From a checkpoint of a small mixture-of-experts model trained on Wikipedia.
Training: a variant of Adam for the experts, 640M tokens, 4825 steps.
Below are experts of layer 5 (counted from 0) of a mixture-of-experts language model. Rows are named router (the router's row for the expert), up (a neuron's input weights, with its number), down (a neuron's output weights, with its number) and show model dimensions 0-191. Each number is 500 + 50 x the weight over its row's rms, rounded and kept within 0 to 999. Numbers have three digits each.
Before each expert's rows: a language model's description of what the expert responds to. This comes from a sample of Wikipedia text that the model never trained on.

# expert 3
What it handles: Word-initial stems
router:412474603576638631481471570535552385422400498438511547446585490556437549544585501507466577506565475458551537567461494430492483460496556499414499495494561467556522626454595617467563472564406508481505437491508499410525484492593476501523584562420488511516499491492513521448514521465520491526428539476513492574498563514530474528538527510520446579542492415571528593483466475544564517487525522422506519520482487595562443485501518491552555517502470464498475448533417487535515541514520502511401397492452479478480503482457518526515477434581549555516472499457461641505525500507549483560
up1:471523549550531515525483417514436546543561435531462531485454469500522507461417532557532588467560555527520535596480447498500521513537440440517457513570526515490484480458474467475520482488527471480552589480518494521479497416521529507590538372424535528492512532528486436522405552406528432481470450473508539514439456538532634574503471485398466431550464581494532421483461492426485509612548471510565486419396513445541487464527489581541486622569532417458488459538462484558472572473397427449584595498491423606522505386502420543525448453557568497509555454532485427453509507473479432518
down1:506575529507490477465533522552504476486521554484447565467481499543487523578409495488561536569479498429547480451509470444488503516489583524436508457526561508513473546484460460394482448405552542394625421510427515606517497560511446434483566509556562505553496523528459475535445432455513484541448459579479463496572472588439503488454481516519470527466551405536413468488539500494488428520504565665524512507463435384543498508561602427514475507568586454386431510578504473469504512461415457548524442585528514486547542511539465502464442490578476479498581519490476614555509540573513380522
up2:503478598510543498515510468471445475494510514488476554545489492469486516508506477519500497486548584450548568568473469453513429479568454539496514440498470470519468499517458496634477500521509500487465553452529449506447482609460541408554476600525524521468510454412521391499573553443470502464572530404549521473373412477453542451447507622431505532393523488510611529530459458490495541547358507471556493483470528510442506485519513597501500578477514541496478485537536420500407529431443587404609545488469496450519464477479452573593392494515476565461551495582548427493468439547471607432
down2:474519519532494421418591583551445573598409497502416460476482458542600494517529485482531444462398467547491574487455445563473581510563537517397466438524540469483347525529465468478487500472539520539467393466582453532472504491536608442535543642543544558458524504420447499470501509487492402450561538487443456448527484508505498455465448590485487515391545451468483630446523466503524544539439404515518500442494524489370545498507444580481492543443500482419478485465518499522480487436583493451483446543438528493500496473466504457489518427500499483426524394532423455502465527547548542476
up3:511474576459494506515503530526500460528534564545398526480475484441481573468527493520528454463535566512483462482574479571604463560413455505564528436585516523532464415565632581514485584542500487504531504446483568371481530547456570516493428481458457465447560453606422539499563518571437534514585508422538501586439525436426505578497433448439537552426524531510492501511564564430513586463451517555452538435420484504479490477468480505622547468480581507485487597591556461559469545486481533563559525561457520490522378564495510470495483493517550540455445471574498431537523537399496468489
down3:535454440463445463523572522504538523452543461553552550485438448504507558401469550523487504427509499493451440527454515499591556616541507523530531552515480512469519584595438597469472479514538452497505418534542462513439508540507504496530529483481472483449574604485521548582463634465472535568448567512526468548452456522562408462465462437499544521486602423489616537514513455444353521459444413464445532505508561522536416413517483419487511485535475430542562439446448463542499445512541495581521426501530531432447424574560539543394517457555567496481522453503383553514494512418510485509
up4:611437459502481550475489533520446536528512482513642550545448482507584500515506496538490513477536445506422574464537498476580512520536561448476579513515487613458464537445519477454487567520452498545544501584542531516511464536502540537457608564450505423503550522521563470515573410563459521520570498566460524488422578453451485518439448486553608491498485502547589384479562570447542503527547499470493585492493483539510586512503423521493503413560485490583438502533485470586528568457649480408555565513478516506476407584527510392536495533509517576438516418509514451489439414447477430436
down4:453480559523472484525518484442445520468415557521473486481525483560544480537473467541553579434537504552533396444506463501469501544564558545468506491465486426535499412457512477508538551443457550502449489552470550519518401543576545497424479514476486440505481516535514484413498478491547464503528512494558441537393540497502493500546455529612525536493430447462518543492530501421503518448495490439533484522460403557603574456594476514558485407604351479527521499399514537472514519484613469377416570510480522509513431554548571344454560570562532492558523474524408422433469425449467438460
up5:562497518511461515487506501519551447545527411550506474544494510511410552461577537510504495451539577471640533511484566454566452428551505501464417451438472451516530480415493474393520522464486466479508613457478492450523541569505600453497590498494461491675518474531484403399542489476547499486542498560416464449429452486507603473416464469428483496650445526542553503556525525646426469504528433479548571503501495475529520486546599472566472508512517531510487636535518493448552551485550507509475530483581512613455551433505537527528472498496486438535505441542536494537557453477512533500
down5:463432523464461551504474486501530419460427432459438448522471517483487407494564525444487489555434555488549501472498547538510467422467455413507457536474425601484466562602580556517420551524594509453553529464465594440472553524463551441443450512498442579570503528471495580496522437613481579467559490635402562522507500511559410479550484508518544438545453606473547487573542534548502511536464531479527514532512416581540533516583559480423511534516464504506519580521436506580483566493532486493482611503430492481596541397549431451462571445567508560471501528496513556525497561522443430505

# expert 46
What it handles: Digits in numbers
router:560469476514430467548403609508518480414551508515484479388486465416430449508471472521424483513499496483536499470518417559432506399499473458597451464494492544459505534562463568526539561513463475497519528416464430517459581545509469602457459612511502528496440514560538558501472451511447437505429554433526455529572524516445525460435456444505495493386552620464498424471555453529422483472474515482528453446514428548434519517467403567576470524520559555561492486481502512429476489501496557419607530471498468463498585494509493459648455479603518460495598490454480395433516444482554542492
up1:478543503496512555530392441526473520560484471562506535458563519466433447438467524499462433482516451534447615444513453431580514480505492494472441405511546451557438464412488534560564539554551497501574510377478461471480577522516568559542512433518501632549534521482514470518423552523474481571542529450545469493523472570537551493540501588423413482454493470593442348549498523494491516549463529464453578480530496549504603499404456546443526440472313564487463474575433389558538492480576476523570487544477518551441504480519439472563499535455471510516458496466506523481545487441477486451
down1:528508485515418579515445504402576549494513440550499367469561557602482450451460477526568488515487507446549555519579508439517558588500445436598494457541564456497559499408452449560558574531458630500450403494472451491567546506531511491496476407463432476418454544475551440511420421510522468466498458459474459509528512510531534449572444599509464547497473474586474493495518466530574482492467413449528548443495446461458544481487476454504418535504482504515469425526510446598573409442528552474529475393506555432522413522482536550514485448417451459496489464536497442340492499499499551493
up2:476529557525506488469489518553474398525563517612562466450549483469473547433541585432455502464576567585464440443462573574456511510477585513603568492596490414491487520416523460638504460442484400472552439474589567497470533422566445519405497571484377562467536486463411481578391484507445490474517575568534536527492512542454513562503514492552468463557539531455507464506563525444468572533541468555476500474434511517456533443507517465564517535511586549561513525481463521491452536482602495491528557466565432554569455510515556400526515503504409472551568519565450524476546480485572523507
down2:483545514498559460516482551551548469512528567543518467526513533485491473490564592362437492477473465496454496509523588483487494417549562493521605490558511477468430469482544499565484492532531542471525505535613452612499459442493550514436538571578461553396484509518539450543406494561598526504527564462474549576497580482449565438479586546497404513427523396390456489509624512472423513495532483466501504469551568573505509515462552441542444506557491539497467401417496515466409464509568537498546486530558534532438474455460558374477532522490372479593504521472473496473461520512576488589
up3:509499495441495531514421450587513436488462537477550531535460530514510464553529600549454534398480446511416513488480489407444510540434512564500521460461550531508454550562519494555516552493558447428575466463569531406528420468533497604547567581540467437491474486530370461590406519430565395432518551625476619449564475541495428546508463412497490451483431548484512420558483558478565467544457484551448542482486530465506589560520453464509409496426491486485546510579502492470399502479421566528489446452515446489527477443507486530524458535420433437477563525427447482571441525510531496531
down3:507447549521473410455491421523544460471416463577538405492496528478555494596531551505453491486532475464464481466523519453424531507497543577521458411565536428504506506577392554453551515484505444455518506483477487402459531465575440505484543600553571495604425429472511489561592541466478482451479565512529606551502504593521467451583478456438569584556471475434547509446581486579649458575524544450540476553590511534510619443517471422499460483467576508513496385571516533476475455527468577440497512509448611491552498529480516554474468499531529467556453517477469461509513542547472554555
up4:538418531553458533451392460435495447511472556478557472569415535469529482485504431527584571587486528466483428496512426501448492512523471518581564468490484566488328476462489527469503468563539446550519466603560413487615541501416452490458509471548460456515519500518507520463415550546506533463485500558425551513487459583612456502503431514524493552525449560490477427519455524442498577481416502452426506456483499541594448490442444504538447428508529500479422484465420527375437560491548449530426497567537543502578467523632451479535529420515449461524409541483467542500411478539495497463
down4:593486538533537597481405523513544497478504446408545456519473425563446466451476506545493494603505473463475502436503507579523376524505443562433520503582472476473410593426459582447550405476562447497508488502547397375535534454537418533558493495538434423497556545536519507475456518516523536405586550560372522437569380510631479434537476531552476516544462459466520474518439471513509591480399535545578592467483459481451471481493481385604521453522543526442512543521527520519498495441498478501461473487565571465503480558497540474525475533512514495521493456471508553552490454507497517429
up5:433538442415465445550374538505472460501507492581541448505466483491550515402503476584459517438541470511539433473512531456439517539441438464603549558500557521423449555551579456445507416489539473517564457455446505560542577402503536491489548535463516535482477483583435593547513538492472509442495493504489458560574527466526507460484520448467520525652381547507469428453459422547403467541570430504547517595490580558460593472512477494513485530498447540586395546455526435477530466580531406492565530579596466551476533461460483534552548451494475436458443508459504499516602512542508494514
down5:403502563533474514549503527557440473524556479515470427512486482526454510501555554484490510466539506540529501501458541495412541429495420491531570523495489520521445507520463405490493491506440460441522528588428484466519529527524544489433433455541566440493528523441528555513483536587577434571536607467525404497577515501428555443505538550456471468502528492445552567530601511535429624536550486438529489500368572541568595581444574466555530522498422501495575537529463442494473496545549484575412488576484449482520562530449605596558553491489482377551487602488413491455514507382497482572

# expert 7
What it handles: Coordinate and minute digits
router:561429494494484518539554507521570568567589456540446613511539500461570576430479448506499564498498450498477419443482513464448548511492529436529426595480586431573505445552540539523584487465410495472485550441481529466557521518459400414457435550495516498477508515436627552424561509613451528489578440390494510543442489518512555542575432458497549525447524475549544522486509417508504565501523490538534509469546519440413469551526476496427515553498511524411539560557536458549622513427557612418502426527554499508489450549483526512572538503579482518485368539464444491514536511466556494532
up1:527473509579495523464450489467440496509394513521555484528554631398541521546526501555515456527550541543618450407522537483535470475543478485573602519473522463473502444586475528531456534513487386518544567575463511513603452406383495501421468530503497518484552455422426546466611522560470472525540504486498516542470534522475473607517513536494541446571410565551499498539504458504506508472466562474492421466505525513397521481484386494486484499501520530476410551413518581516378529509465432529554486487550506506504421541634473534564516565525454569412484566550561531499565557523537548448
down1:476514443530455521472412545463486516536537485468482518446429553442510482504503441428564452555493443483477378494479441466470465518536464515563537585474505494519550514522588456500484497539553494516519521596479511558416561398482533501467416448484563488509551455502471463483516487522431441514537505561555477537553443438543471505483565506483483515605442491392583545553557440409529453552421468471448574574468498508547536470525507459507563569464505449395538386390388562552514430549477566491534525576577533444454496551590513523522399501497558527368459471519471549528582465557455491387
up2:507477504496465485485540519511486560505518361399411469498373498455527537523544483587487553424506453476517447553473583335442451584449393469437457487499445493496538463571597581419500498446493475492496522460406477452446535553357496496457470511532500421532498441453484449510507543487457508484540455419581494462459487513539503507443428522476568377528557558523451511550442404463493488427513412437487440449431529556515543451567555554496579562416449506625451459511529517478458462467505501479449450453519422498482464490485469513528453530459468464485517509465557490470559482570464482461
down2:429491507490574533432521434562471451516421536434431574609483575505392472498522505448564514442448542433469463415496501484504565489519512457534550557473514500478477428452462507519517400487565507484449453503541480557442445476490443511513514432506467552560550460509453493422472525445606500498538478465501486466582538482441454588540629419458514469554418533534560522500554522490475424513473583543547457544506578493489531463394482453536466457489498564442486574490492518445450416449407412492575583540501427494503434507413416399485478455345541476590512490552526420498461518482533529471
up3:482464462523559524524496540481396456639403495495489480483445588613522569502514529543451536513547611482501477550459517470508469649474520509512426485472511466508479588510501458541497523589465537537595482496518456536463429524460467474561473549491494535438555425469485485573438529458447589494557464554585485592420526527506352501531595533595493459470456520508483448476580490504499540556458450499505485525544596487425499503460490568548434466455489524460555639473497552452505492549466430483474573508542394546549532390458459495495400421503488490494453488485489446451545491428479451534
down3:504543453437501485541483449485514547560411442502457492494449550478408549434467504535508411469489492566505529510524464518484506457453438462583477511462456531508386478460463504497561586637599513634525485495511441526495448472527581619558551492546470530551597489515453585528546563476536505416457516501455499426451520464439427444546451442577464535542545508439461508461517463441470516485482553506530462555556568430468477585579505504577443490477514482558495391568557486406627425487610508466507579560511456491511591533453478464437488524460539554479590586512553497520516487477450511476
up4:452486422506495464440482517502389502508469538514537506460512467461510496497510535462555474564506448590430454471446434501609543540511427544530566568493489393445499481493566543558522491461531432506547484421404533450567507499421457463435463535463529474454533532470562547503507507523377500515514516461507499548510545522505442500536585488558507461566521479508574445542458532523512515482554497557522585415431571526336595503396496468444579519585463509441524469450470524515505510491551417536548543468412404507464503546562425497493514605576566627504455523527564455495571531483567447383
down4:446523431476499513471424557519545440496550483618403468500454583495483498528549547481528470535499533544492407505462463441544413576511509496415507574515442458554456448530572479535470497450550465352490442524416522537467513414533531510512515441494494486498467468518433462426512533487463440579472439514535467546664519592515521542524503449512520539571559523523537518498583510504533476504491457506593538486561566508567587440554461473397424456456504454484593437485428507479385508523508486602445479568462579563486580512449429521477498463559501479532511461546512556562516588437613498443
up5:440415440569523568496428538481483417458491438479464426522482521497438525537596454516528514385487446554544422527496483445489393603493493635517392512509552609518537568590405484453416526500518437444561500525521517535513504422341480542529469508546522462586585459471490551599455492459549492477486577454480530525576477499578404447571413574557543483439492479536464495483560468508551537506422467467477553503482490540442490479538484561475461516415502490466484486523516509542446439548496481433483551525590588592470551474473512484521569518452499548475485426457478540506495555492447511551
down5:465552565520588434493490569474560543540493370518456505519434422444475496542510517564591463508487516387545504574528551460576431522498526465534469505513558466536546429453572454526475484534494443441462528518517460409609462481532556454506546527489462571521493432514465418606510486423612528552485555563477594507519606429489479544562507564397468464477525490488549493452496523457447529424526556472498441500577553440400467469409615522508565518482492496516489545544469443438455468502498472474477454509438600443511439414462548456506452580532561504445459460467513495540588529435426545436